Below are experts of layer 8 (counted from 0) of a mixture-of-experts language model. Rows are named router (the router's row for the expert), up (a neuron's input weights, with its number), down (a neuron's output weights, with its number) and show model dimensions 160-319. Each number is 50 + 10 x the weight over its row's rms, rounded and kept within 0 to 99.
Before each expert's rows: "mostly gets" lists some tokens that are sent to it at least half of the time; "raises" lists some tokens whose logits its average output raises strongly, later layers aside. This comes from a sample of Wikipedia text that the model never trained on.

# expert 5
mostly gets: " on", " in", " for", " from", " as", " In"
raises: " the", " a", " ", " an", ",", " their"
router:45 49 58 47 40 28 47 53 56 37 55 40 47 51 45 55 44 64 64 49 50 52 44 49 34 45 42 20 38 48 39 17 44 43 55 58 53 49 68 36 36 47 62 44 46 38 48 35 52 44 70 60 49 45 54 53 41 40 52 55 44 53 71 55 62 45 58 59 63 58 54 36 26 53 40 43 52 50 51 39 51 72 48 62 53 40 67 51 52 63 40 50 46 62 51 62 50 53 44 52 48 55 51 27 63 53 47 49 57 70 39 49 55 66 58 65 48 78 45 58 55 38 56 46 50 64 54 58 69 32 54 30 42 33 53 57 43 61 45 52 52 36 45 55 60 38 44 66 45 31 40 42 39 57 58 38 73 46 42 57
up0:42 56 37 42 76 58 26 59 57 42 44 50 51 58 56 58 37 52 59 44 57 52 58 68 49 55 56 34 66 58 52 49 37 46 47 48 56 50 50 48 54 50 52 66 67 37 47 54 52 56 55 30 54 75 61 33 43 40 55 48 57 67 61 50 45 43 44 57 51 46 58 48 61 61 37 22 51 52 39 56 51 64 30 58 44 58 56 52 48 44 45 49 54 36 34 68 46 48 53 25 60 47 62 45 50 58 44 56 45 58 39 48 43 51 53 46 53 73 47 39 51 48 53 39 57 60 26 55 47 55 38 58 58 45 43 34 51 28 50 61 45 37 72 49 57 30 55 21 59 76 55 55 53 38 64 43 41 48 63 70
down0:49 62 67 46 34 27 55 50 55 50 36 53 39 27 50 46 45 47 44 58 72 51 40 67 43 57 54 60 64 57 60 48 29 72 66 47 49 49 46 58 47 43 59 46 43 39 34 54 52 41 39 50 61 30 60 61 57 64 57 41 36 39 39 49 50 56 43 45 68 56 43 48 52 49 61 58 49 55 67 41 47 49 71 49 57 42 66 43 50 59 35 31 50 61 24 42 61 66 55 57 64 58 35 39 40 62 58 50 54 37 68 50 61 45 42 58 52 53 42 50 59 51 56 29 37 61 42 48 53 48 50 42 45 60 45 37 65 68 51 47 52 35 59 35 39 66 53 50 39 61 51 56 50 44 34 27 50 42 58 57

# expert 4
mostly gets: ".\n\n", "==", " |\n\n", " |\n", " have", "==="
raises: " ", " (", "r", " C"
router:74 69 61 50 56 51 59 60 55 50 57 43 44 56 43 53 56 38 53 46 67 55 61 30 60 28 44 34 54 63 53 49 30 55 52 39 58 42 59 46 47 50 49 55 49 54 54 41 66 44 51 32 70 44 73 44 37 59 26 56 55 44 49 51 45 55 42 48 50 49 49 44 42 55 44 47 50 41 45 52 56 49 39 62 51 47 65 38 67 26 53 55 33 62 60 32 50 53 52 50 61 63 53 52 61 53 53 54 58 57 53 40 55 62 42 47 59 38 44 55 32 30 43 48 59 26 44 33 44 29 67 40 55 56 44 38 53 30 38 51 53 46 44 61 59 55 56 45 38 42 45 54 54 53 37 43 53 66 61 52
up13:69 60 50 43 48 39 57 55 52 39 44 55 65 53 55 48 49 46 40 65 56 37 55 66 42 48 52 66 25 49 49 52 56 70 53 58 44 60 65 50 57 58 35 46 55 49 49 52 51 54 49 46 48 53 58 40 57 56 64 56 58 20 57 57 54 36 52 40 68 27 45 19 57 62 34 53 51 53 65 43 61 37 54 62 49 48 49 49 42 46 53 56 43 40 76 56 51 63 65 52 35 39 47 66 36 39 52 56 51 64 37 68 39 56 55 38 56 43 32 34 57 54 57 58 42 49 42 21 51 59 61 56 63 65 55 41 31 58 43 59 33 36 60 65 44 35 25 53 61 56 46 57 39 45 46 50 71 30 48 49
down13:53 45 53 52 39 64 24 65 54 38 50 33 43 62 64 67 68 45 54 56 65 59 31 50 50 51 63 28 53 44 33 59 42 62 42 36 55 62 63 47 48 46 51 45 41 57 61 53 41 54 66 66 63 55 43 48 52 33 57 47 58 32 52 51 48 51 53 40 32 43 46 60 50 36 60 49 47 47 46 60 26 61 46 33 48 40 51 47 46 27 59 45 47 35 56 30 53 45 69 50 67 42 44 45 36 60 49 53 70 60 48 50 45 40 73 68 49 42 33 42 53 74 40 57 50 48 50 53 44 42 68 47 46 45 38 48 43 50 63 39 71 52 47 57 40 45 41 44 47 48 60 53 49 52 32 67 41 36 40 60

# expert 11
mostly gets: ")", " he", "),", " but", ").", " and"
raises: " the", " a", " as", " with", " ", " and"
router:41 49 41 43 47 63 40 42 59 53 38 36 53 57 45 63 49 55 36 61 63 54 36 56 55 53 38 51 50 42 39 50 40 42 41 41 46 45 59 47 50 47 41 52 46 56 46 52 65 54 57 30 35 46 47 48 48 69 47 29 39 35 50 58 58 52 42 60 60 58 62 38 35 51 52 44 30 47 66 41 62 46 39 62 53 37 46 53 48 58 61 49 49 50 60 38 38 66 48 49 50 78 44 55 60 39 39 59 63 57 59 42 64 64 59 71 52 48 37 44 33 55 42 50 69 55 72 75 47 41 45 37 43 50 57 57 66 44 37 47 46 28 44 46 54 62 43 51 61 67 49 48 36 60 48 43 33 58 50 52
up13:50 52 57 48 44 49 48 35 56 55 53 42 51 39 32 61 28 49 59 50 54 54 44 74 48 59 51 38 42 42 35 55 59 55 62 61 28 67 50 45 51 50 64 42 53 57 34 39 39 41 42 40 54 45 45 28 55 62 53 52 41 65 60 50 63 63 48 46 57 77 62 49 51 53 41 45 46 61 55 46 52 50 39 60 65 49 47 66 44 48 41 52 58 50 61 55 45 53 46 35 44 52 49 52 42 43 53 40 51 57 58 31 59 47 52 53 43 31 66 44 28 44 60 73 49 56 59 53 49 37 46 60 60 59 38 38 41 42 46 34 18 61 54 56 53 60 52 28 40 58 57 48 43 36 39 43 46 75 49 45
down13:52 58 30 43 39 62 51 48 60 36 45 47 55 30 53 64 64 57 58 45 57 47 76 46 36 50 45 56 60 67 35 48 59 46 46 42 55 33 54 56 45 52 50 53 52 53 32 66 43 54 42 72 71 46 42 45 63 40 36 42 42 57 50 30 49 40 40 51 66 59 46 47 46 48 57 51 54 46 50 49 46 55 44 42 33 57 61 55 56 45 62 43 46 68 59 65 43 58 46 41 61 55 58 56 61 52 43 63 63 53 44 60 64 26 44 38 39 67 44 42 51 55 45 55 62 47 50 54 42 58 51 66 33 42 56 27 37 47 48 52 58 49 67 38 57 43 47 41 46 47 50 51 56 63 39 56 39 50 30 50

# expert 6
mostly gets: " —;", "(s", "05", " ENG", " •;", "″E"
raises: ",", ".", " in", "ides", "ide", " to"
router:58 59 43 69 45 30 47 52 63 22 50 54 33 53 44 56 59 57 69 33 36 51 45 53 48 48 47 52 46 50 45 46 47 56 42 51 43 48 49 52 55 56 36 52 44 54 62 58 64 62 49 44 54 53 50 53 31 63 54 46 53 34 52 66 63 66 54 52 91 47 66 53 44 57 50 56 46 36 61 70 38 59 58 50 41 53 32 50 50 41 56 56 45 61 57 34 44 43 62 48 46 59 45 53 46 49 78 54 61 55 44 53 46 47 50 73 44 75 47 47 47 37 46 58 46 41 67 52 51 41 37 40 44 53 46 64 59 33 57 54 49 43 55 61 48 62 41 65 61 31 47 56 48 51 63 42 38 40 47 62
up0:41 50 53 54 63 32 58 49 38 53 53 58 47 80 46 43 42 57 58 46 60 61 65 49 50 50 60 42 66 56 38 53 54 72 44 45 47 51 56 48 59 50 47 46 51 57 38 62 77 55 31 55 49 63 40 54 65 44 44 48 51 38 28 39 44 59 50 44 65 42 43 69 46 44 43 40 53 70 59 53 50 49 50 51 54 43 53 44 69 48 54 39 71 50 74 47 51 34 46 48 51 50 35 59 43 49 33 41 40 54 44 35 51 54 45 65 58 60 55 39 58 31 52 55 52 49 60 36 48 68 27 44 33 42 38 40 48 57 49 69 42 56 42 13 48 46 51 54 53 40 56 53 48 45 65 62 52 46 50 65
down0:50 47 45 65 35 44 32 55 53 35 60 48 59 51 65 59 50 49 49 51 29 36 54 55 56 46 68 52 45 44 54 42 60 43 56 36 40 58 61 49 43 63 64 54 45 32 49 55 68 48 58 62 49 56 45 46 61 23 52 50 49 29 50 64 48 53 54 50 37 48 61 60 67 50 54 31 29 53 50 43 52 40 56 63 52 42 28 53 55 40 52 42 53 57 45 67 28 28 54 78 43 33 37 44 48 42 48 66 51 62 60 42 53 43 50 43 46 61 46 58 55 52 45 51 48 44 41 52 64 48 54 77 57 57 59 69 34 71 56 51 59 51 65 56 26 57 61 43 53 35 55 54 55 30 71 62 51 48 50 49

# expert 3
mostly gets: " (", " \"", "–", " ", "/", " =\n\n"
raises: "13", "12", "10", "1", "2", "6"
router:54 48 48 49 39 52 59 65 51 59 47 50 60 49 56 48 49 58 57 45 60 47 52 48 40 51 49 51 78 34 42 42 37 61 53 55 48 58 56 49 42 41 30 60 48 54 51 48 49 66 42 54 43 45 42 64 58 62 48 50 80 21 33 63 52 54 44 71 44 38 49 41 60 34 48 37 39 51 51 42 45 45 45 42 53 48 36 57 51 47 48 53 53 52 59 42 60 54 54 54 53 36 57 43 34 50 50 59 73 49 54 44 61 59 33 51 45 41 22 46 39 44 45 40 54 52 38 49 57 41 42 47 62 42 62 45 30 39 40 51 63 39 48 65 45 52 46 51 54 67 45 50 48 36 60 36 57 70 50 60
up0:50 44 55 27 34 57 27 42 45 49 54 59 67 50 45 47 64 64 52 40 58 44 38 42 54 57 48 66 44 58 46 68 54 61 63 54 49 30 58 27 54 60 37 60 61 44 57 69 55 49 63 44 64 38 55 46 68 60 61 36 63 45 39 51 50 64 61 51 46 50 59 39 31 54 44 52 43 64 41 48 65 46 57 50 34 37 56 55 48 43 47 47 46 68 53 31 50 55 53 51 50 58 37 57 52 48 49 64 57 45 47 54 45 64 65 30 38 47 37 41 39 47 33 49 47 52 44 53 46 35 44 49 44 48 53 61 63 42 57 45 54 39 56 42 53 55 56 41 59 58 48 52 47 46 52 50 64 57 50 55
down0:73 62 47 52 57 56 48 51 61 47 46 73 41 48 59 54 54 53 46 64 45 59 70 57 37 46 43 34 44 55 66 35 44 43 43 56 52 37 39 54 44 51 50 62 66 48 67 46 44 43 46 53 44 51 60 28 36 56 50 53 41 40 47 35 48 49 49 45 45 54 35 55 60 52 45 38 51 39 49 54 44 50 47 33 68 42 37 51 31 53 54 67 40 66 36 60 57 50 68 47 43 69 66 41 57 45 43 40 44 50 52 45 40 32 54 52 56 60 47 64 70 55 81 47 47 44 57 42 46 57 33 55 49 52 45 68 39 51 53 46 46 56 51 53 57 60 37 49 34 45 42 53 61 58 43 45 39 45 38 54

# expert 10
mostly gets: " the", " his", " their", " its", " this", "′"
raises: " to", " in", ",", " |", " a"
router:54 52 38 52 56 43 60 38 64 49 41 34 42 61 63 50 48 55 61 47 54 42 36 49 61 40 37 34 47 58 47 61 52 48 35 37 44 46 66 49 50 54 62 55 40 39 48 40 60 55 43 50 45 48 54 64 58 48 59 49 60 62 42 56 58 54 43 56 54 45 57 59 38 53 54 42 59 52 64 68 54 51 47 61 26 56 59 59 56 58 39 50 47 57 40 34 30 60 53 48 30 54 49 59 61 48 55 56 46 53 42 39 52 44 47 52 69 69 55 53 59 42 51 51 55 30 49 53 49 34 52 61 46 56 49 44 63 47 50 40 39 47 53 58 42 62 63 59 44 51 53 32 42 56 51 35 53 48 69 54
up13:33 59 43 63 54 57 52 60 52 45 48 34 21 44 47 60 53 65 43 31 43 53 44 41 50 40 51 57 38 55 60 50 49 50 49 60 56 56 64 63 52 39 53 63 41 45 59 42 56 54 54 39 31 30 51 36 47 25 53 62 62 59 46 75 33 58 41 45 54 65 42 37 52 67 40 59 53 40 32 52 43 52 48 59 68 52 50 56 40 55 34 09 55 39 63 32 28 52 50 54 40 40 52 49 69 37 49 36 54 48 39 38 52 61 53 46 50 56 49 52 65 50 37 51 48 43 53 58 58 76 42 59 58 65 41 61 45 46 59 41 54 51 52 48 44 62 42 74 46 63 45 56 63 54 54 52 64 35 50 50
down13:46 62 44 53 49 41 48 69 37 35 72 56 73 35 51 62 64 40 44 34 57 49 30 38 43 56 51 58 46 49 50 45 60 67 56 52 59 51 36 35 66 60 60 63 66 55 39 44 42 55 48 52 50 55 60 50 57 50 49 39 40 35 48 37 66 36 61 64 56 52 48 69 37 48 46 33 71 49 62 40 49 45 22 26 42 60 50 64 54 33 42 57 53 57 54 74 55 54 53 61 67 60 50 42 43 43 48 54 41 44 59 62 62 40 42 58 49 46 43 41 43 58 59 46 74 44 41 53 42 59 57 40 33 50 54 51 42 31 58 39 37 58 41 58 53 47 68 38 56 27 47 65 48 61 50 39 51 62 52 42